config.toml
num_hidden_layers = 9
hidden_size = 224
d_expert = 32
hidden_act = "geglu"
moe_layers = [0, 1, 2, 3, 4, 5, 6, 7, 8]
router_score = "softmax"
normalize_top_k = false
norm_eps = 1e-05
tie_word_embeddings = true
learning_rate = 0.0023
beta1 = 0.9
beta2 = 0.99
max_grad_norm = 2.0
max_seq_len = 256
Below are experts of layer 6 (counted from 0) of a mixture-of-experts language model. Rows are named router (the router's row for the expert), gate (a neuron's input weights, with its number), up (a neuron's input weights, with its number) and show model dimensions 0-223. Each number is 50 + 15 x the weight over its row's rms, rounded and kept within 0 to 99.
Before each expert's rows: a language model's description of what the expert responds to. This comes from a sample of Wikipedia text that the model never trained on.

# expert 34
Adjectives of size and degree. Gradable adjectives and stems before -est or -ly endings, such as low-est, largest, strong, young, greater, plus some and.
router:54 41 47 45 67 11 33 59 69 49 35 23 48 21 48 65 60 52 46 46 52 61 49 40 63 48 60 66 55 55 51 51 34 31 40 32 40 74 38 73 47 26 46 70 58 38 31 52 62 32 59 43 45 69 60 51 49 58 37 44 55 57 47 84 38 48 36 17 69 67 50 68 43 84 58 59 51 69 52 54 53 48 35 45 48 34 69 32 37 64 25 32 21 70 59 47 24 35 36 56 58 55 83 39 73 44 53 45 51 52 28 59 56 39 58 52 28 83 77 50 47 58 38 29 57 49 34 32 37 56 53 53 47 58 70 61 59 64 50 48 54 74 72 37 73 46 43 61 33 57 37 33 54 26 51 44 53 34 33 70 49 70 46 17 62 66 92 67 77 56 29 51 47 30 36 53 31 39 62 37 49 38 54 76 57 16 66 71 59 37 59 40 56 36 63 55 43 70 43 28 69 31 33 72 40 58 51 48 44 27 39 78 29 31 35 69 76 41 69 48 53 32 53 61
gate1:41 60 52 46 56 60 32 65 41 54 69 56 32 46 51 18 46 48 26 56 38 58 42 56 57 59 30 54 44 52 30 27 45 73 53 50 33 56 63 54 69 31 28 64 28 46 56 32 56 36 54 48 63 24 50 32 37 60 51 61 55 78 06 65 37 57 58 66 57 55 45 63 12 62 37 61 74 52 35 60 31 52 50 54 68 48 58 34 66 52 53 48 59 11 45 51 53 47 30 19 56 53 69 61 41 55 42 45 62 50 52 43 70 52 68 57 28 66 57 52 58 27 62 52 41 43 74 37 77 93 60 53 47 80 51 52 76 40 50 53 38 36 78 47 71 37 68 46 41 80 35 15 33 65 34 61 56 36 26 60 39 55 30 18 63 60 51 56 67 50 30 69 59 38 76 42 45 37 46 62 13 56 51 48 40 36 93 54 69 48 31 57 68 62 30 35 37 47 31 47 45 40 54 40 48 49 60 32 65 49 57 67 43 46 46 54 67 87 77 58 64 38 61 56
up1:32 45 37 34 82 54 52 57 76 37 69 54 35 58 52 52 67 26 52 52 33 58 50 42 65 58 46 54 42 50 67 63 55 59 35 31 55 51 54 26 44 48 33 48 57 49 37 54 44 66 44 58 50 52 48 60 74 59 64 20 52 60 50 53 81 55 55 62 38 33 51 41 41 39 46 27 61 53 68 46 22 55 34 20 33 53 33 52 37 58 71 75 39 56 47 48 48 44 70 59 55 30 46 57 09 32 69 66 50 49 30 46 31 44 61 70 48 21 63 47 43 16 46 47 40 77 65 48 34 40 52 78 45 52 18 35 61 55 59 57 30 70 74 68 46 59 50 43 73 32 34 60 61 44 56 50 58 27 43 55 55 34 29 61 63 52 48 52 20 36 57 23 39 42 59 69 59 69 24 57 83 82 43 64 39 67 29 36 45 28 51 67 31 45 35 60 80 83 44 56 54 54 39 72 39 13 40 50 43 39 65 44 46 22 62 37 24 14 42 66 42 54 33 27
gate2:29 52 68 60 59 59 51 44 74 72 37 60 70 04 21 64 46 31 52 48 53 31 68 62 47 69 54 49 32 66 40 33 40 29 35 56 53 46 52 23 45 50 26 69 48 50 37 32 52 53 53 76 55 56 69 51 47 43 57 43 40 52 65 78 48 78 45 56 69 58 53 49 46 62 41 39 63 43 44 48 45 43 30 31 39 60 73 89 42 61 31 54 67 50 48 64 33 52 53 80 39 36 16 24 50 86 53 94 55 59 70 71 63 53 39 14 35 59 48 46 60 50 52 47 73 31 56 77 50 63 36 40 44 48 42 59 01 58 45 44 45 44 52 47 71 50 45 48 69 64 41 60 43 25 59 39 62 52 40 48 45 77 66 24 33 39 31 62 57 80 32 52 41 63 51 47 53 41 46 38 49 41 37 21 70 34 55 24 67 11 51 39 51 31 22 72 46 46 58 49 68 54 40 50 37 51 42 66 50 60 48 66 42 57 45 53 46 61 27 77 49 44 63 52
up2:44 33 29 50 40 61 60 67 49 59 49 59 58 65 62 36 65 59 34 62 77 48 57 58 57 53 46 69 46 49 64 47 58 65 60 64 29 27 37 64 57 57 45 47 43 54 58 52 63 55 34 49 52 43 46 56 61 24 32 51 68 50 33 36 85 47 50 37 56 32 69 32 34 20 67 51 73 39 48 66 44 30 23 61 79 56 50 28 57 37 50 32 52 65 53 41 56 38 39 41 72 55 72 55 37 41 72 72 50 60 40 49 47 00 65 62 38 33 65 67 63 47 49 61 41 45 28 28 50 59 70 53 64 55 49 32 53 43 65 73 83 69 31 49 54 60 85 77 32 42 62 23 68 71 36 82 52 40 53 85 42 60 59 74 58 44 61 53 45 32 57 63 68 22 61 56 51 69 32 68 72 30 27 72 37 83 40 52 08 57 54 61 55 33 35 47 39 55 51 48 81 41 62 53 55 50 54 34 50 71 44 56 40 70 41 38 58 62 55 47 51 81 28 46

# expert 13
Organization name endings. Name-ending words of companies, publishers and institutions, such as Ltd, Inc, Press, Hall, plus Thai-script text and compounds like publish-er.
router:32 28 68 42 50 57 77 44 48 79 53 86 16 64 49 33 59 38 74 67 52 31 69 32 57 43 34 69 69 51 49 36 51 53 38 76 39 53 64 22 59 52 55 81 58 31 68 44 45 58 65 68 39 38 67 47 41 34 69 67 68 54 36 68 39 40 43 66 45 20 59 53 55 49 59 36 60 34 43 68 37 57 16 37 53 56 38 48 67 51 82 62 46 35 55 39 47 76 38 51 43 38 44 53 34 82 46 81 63 41 58 67 39 50 67 73 35 63 18 30 21 59 39 70 59 52 34 62 65 50 56 40 36 36 59 25 41 32 51 51 57 45 29 52 39 53 52 39 28 54 58 37 49 54 47 75 64 52 26 35 69 53 49 59 36 78 21 60 68 45 25 48 55 39 73 42 65 60 44 60 36 50 77 67 51 66 30 36 61 79 60 59 56 59 74 48 64 44 39 76 42 37 42 39 57 56 70 32 62 50 30 80 47 58 54 34 74 20 44 60 49 58 33 55
gate1:59 61 41 48 50 55 70 24 47 58 44 43 51 65 20 56 26 54 53 47 62 45 41 51 42 36 31 48 39 43 40 38 81 54 12 35 65 27 61 57 79 56 53 62 37 36 52 87 57 45 63 43 49 51 49 02 52 23 41 50 39 42 37 35 34 81 42 77 44 44 52 26 57 51 46 37 40 23 92 18 42 55 31 70 48 48 45 80 59 71 43 56 55 50 45 53 67 40 85 46 42 52 48 42 28 17 61 58 53 67 59 14 43 63 26 27 47 58 36 61 72 41 43 28 32 60 39 47 48 41 63 56 61 48 67 54 59 35 46 53 44 31 61 45 50 46 59 70 52 63 45 59 26 48 62 75 70 46 55 49 39 64 52 70 68 61 58 49 48 43 45 46 46 51 43 36 43 56 66 60 27 37 51 47 36 43 14 51 21 55 69 71 50 36 68 48 52 54 62 23 66 60 58 51 43 44 37 42 40 16 64 49 39 32 74 42 63 44 59 63 61 88 82 43
up1:61 20 67 37 53 47 56 82 63 62 24 66 43 26 50 58 35 32 49 56 26 69 31 57 29 62 44 51 47 38 41 28 39 34 46 50 34 33 49 40 23 18 59 48 33 48 33 35 22 49 50 41 52 19 30 57 43 57 54 28 35 60 67 54 28 40 45 87 63 42 41 52 64 33 53 55 36 55 60 51 47 35 44 64 30 64 62 52 49 58 42 10 36 59 53 41 49 44 41 54 45 56 60 61 14 78 57 35 49 73 59 61 58 36 20 74 59 29 42 55 55 51 65 42 78 39 52 59 81 92 72 38 46 50 42 36 50 38 44 76 66 35 67 53 43 59 65 38 42 37 79 58 49 40 38 63 39 29 40 39 49 65 65 36 45 30 38 69 58 71 60 61 50 54 65 57 47 21 51 43 76 57 41 62 41 75 49 56 65 34 63 19 30 31 53 44 37 36 50 53 38 51 34 60 54 41 51 61 64 43 23 30 56 46 51 79 70 26 38 57 79 45 69 72
gate2:52 42 60 58 38 58 48 13 32 51 52 45 48 42 74 56 38 71 67 26 54 37 34 41 36 42 40 53 37 40 75 64 68 56 41 50 33 56 56 31 42 59 14 56 66 68 68 64 53 71 62 46 76 46 78 74 53 51 52 50 41 35 61 49 13 46 66 35 60 52 68 25 52 55 43 62 66 53 37 31 62 66 53 48 17 91 26 52 73 47 60 55 29 19 31 79 37 47 59 40 48 41 27 29 53 56 50 49 32 41 65 65 44 65 36 43 47 33 43 58 47 38 63 51 25 96 67 46 28 56 81 70 51 42 56 57 45 43 62 42 61 30 50 47 38 41 59 36 77 55 58 53 23 31 43 70 60 59 53 62 58 33 54 43 30 48 26 51 16 69 49 62 57 49 53 33 60 65 44 43 55 60 53 41 48 28 59 44 59 54 34 87 63 62 39 50 73 54 29 44 43 41 53 53 62 42 48 54 43 76 20 76 58 91 55 45 57 52 34 38 42 34 68 28
up2:51 45 76 60 42 50 48 43 31 67 44 48 44 49 42 46 65 59 51 59 70 65 30 72 44 38 29 38 29 77 19 62 32 50 47 35 49 62 61 69 32 52 99 44 52 90 52 54 85 25 44 63 56 48 57 42 22 50 45 64 76 45 44 53 50 61 45 32 40 42 74 61 07 44 42 49 33 40 72 59 47 55 50 65 69 24 49 36 31 41 56 48 52 43 57 66 32 61 52 47 49 60 72 34 70 37 47 41 46 51 31 37 46 78 51 53 49 72 50 54 53 94 31 63 09 61 69 51 46 41 35 64 38 64 53 34 66 39 60 38 43 55 44 65 56 40 55 61 55 52 42 57 60 49 43 52 41 54 24 56 60 33 42 68 58 64 44 63 46 30 63 35 51 40 68 52 54 77 84 59 59 56 58 40 62 46 53 32 70 24 41 38 56 57 46 45 55 50 66 33 34 54 59 32 63 43 43 60 30 46 60 37 55 11 72 17 65 14 35 61 76 30 63 42

# expert 45
English name fragments. Inner pieces of English surnames and place names, such as Mc prefixes and -ford, -chester, -wich, plus score-table digits and pipes.
router:37 55 41 74 52 45 31 44 38 64 68 27 31 62 62 80 71 45 27 67 45 52 50 15 32 45 50 64 62 64 56 67 39 28 65 37 67 32 46 66 32 54 47 49 30 56 51 38 44 42 73 48 36 54 35 37 61 53 76 53 54 62 35 67 39 51 39 75 17 33 30 46 58 34 41 68 43 37 25 55 72 54 59 66 40 53 50 16 26 42 59 47 64 49 81 47 66 59 56 48 44 60 49 40 53 72 63 46 42 29 33 71 40 70 36 96 72 53 31 30 36 57 59 68 71 59 41 49 47 33 27 56 33 33 59 22 67 33 51 33 51 73 44 46 55 51 49 42 46 27 54 69 60 54 34 52 58 49 50 57 45 33 53 67 64 56 43 58 56 54 56 59 89 58 44 60 43 82 58 29 34 58 42 44 25 41 42 31 25 52 33 44 54 56 56 79 66 46 60 63 31 69 50 40 42 49 32 59 66 66 68 53 58 80 44 65 99 32 58 64 43 38 46 25
gate0:63 65 64 63 45 37 79 51 46 41 36 58 43 54 49 87 42 32 66 52 59 44 57 56 59 24 28 26 48 60 61 41 10 46 54 48 53 44 46 52 50 45 57 16 10 69 58 41 80 56 55 52 31 75 49 57 67 52 56 38 51 41 67 70 45 30 64 55 55 39 39 39 47 57 23 66 51 57 40 76 57 40 59 27 55 59 52 41 61 32 44 46 71 43 69 35 64 68 69 55 47 28 56 70 55 69 61 56 62 57 49 39 49 54 35 64 71 21 30 38 86 43 42 35 49 34 49 84 74 38 58 30 47 42 66 53 50 49 55 61 53 61 33 62 44 29 52 31 60 50 28 33 60 40 59 48 52 64 56 28 68 87 44 74 47 53 45 56 73 52 45 56 40 41 53 74 56 29 59 56 27 74 51 51 64 64 59 63 22 60 72 72 37 51 30 47 76 39 48 68 43 54 50 24 60 65 87 41 46 21 30 82 62 39 40 67 81 55 53 57 67 65 35 31
up0:43 40 46 28 75 50 33 65 69 46 42 42 31 66 64 26 21 66 80 40 45 55 57 42 57 54 41 47 65 43 59 55 59 36 71 62 55 32 50 38 41 41 41 53 68 47 22 50 18 49 35 63 63 39 66 60 49 39 60 68 36 67 62 22 75 70 61 56 54 27 63 56 36 57 52 49 36 62 52 25 46 49 49 60 30 37 62 50 55 49 44 47 60 19 33 66 20 39 51 45 41 49 45 61 25 62 25 40 32 51 42 51 60 47 66 24 40 73 37 65 45 59 67 65 48 42 44 39 34 45 38 46 68 52 69 58 57 34 22 41 69 56 30 60 49 69 44 45 27 47 61 70 52 60 84 71 68 55 42 54 61 51 46 45 31 97 60 35 56 41 49 57 45 64 33 10 19 55 21 65 63 28 33 52 73 48 44 52 76 63 46 42 30 44 74 22 46 55 39 21 52 52 70 67 46 28 48 69 51 73 34 13 63 43 50 16 64 54 46 41 42 55 63 59
gate1:20 39 49 72 43 39 47 61 48 32 33 55 46 61 49 82 67 49 45 50 48 45 06 57 49 56 38 63 50 18 30 44 49 41 38 56 41 16 59 71 46 47 37 42 37 37 62 33 41 72 77 49 74 64 35 51 69 32 63 48 42 50 58 56 20 55 23 63 56 48 60 45 38 53 61 66 47 52 41 35 73 40 57 57 74 33 42 38 25 46 56 36 42 40 53 56 59 12 24 56 29 34 46 86 36 38 26 24 61 71 73 34 57 20 47 36 55 48 48 22 43 42 75 40 49 68 49 72 48 64 49 67 40 51 48 75 59 23 44 40 38 48 66 32 71 54 65 59 59 43 38 71 59 36 29 41 39 48 55 36 58 68 43 66 37 65 37 39 22 18 64 33 58 71 67 39 36 64 50 30 42 72 35 70 51 61 26 56 58 52 30 45 53 46 44 49 49 62 40 57 37 81 75 47 66 62 49 54 19 71 61 21 72 48 39 64 61 57 45 51 69 37 59 47
up1:69 31 56 58 50 45 37 70 60 39 55 52 68 68 61 44 45 56 49 50 44 60 32 42 55 28 36 47 74 65 72 49 65 27 51 56 73 49 15 17 53 64 49 47 24 50 51 43 54 49 76 66 21 63 50 70 55 60 50 63 45 42 28 67 37 32 54 41 23 52 30 41 55 39 17 53 33 42 55 58 68 60 27 82 37 50 66 33 28 49 41 79 36 50 70 56 63 38 82 54 39 61 46 22 50 48 22 48 71 57 66 59 44 71 52 76 55 42 70 49 47 53 52 79 86 73 42 59 64 42 59 52 49 60 24 81 41 34 82 58 54 41 71 43 36 23 20 50 54 43 31 61 30 82 60 65 42 33 29 46 61 57 42 56 48 22 39 60 23 46 40 60 60 49 56 51 49 42 58 39 59 24 61 54 43 53 51 36 76 56 45 34 74 50 39 44 56 30 45 56 50 44 59 57 35 41 41 36 57 54 20 24 54 52 26 58 60 52 70 47 36 76 31 21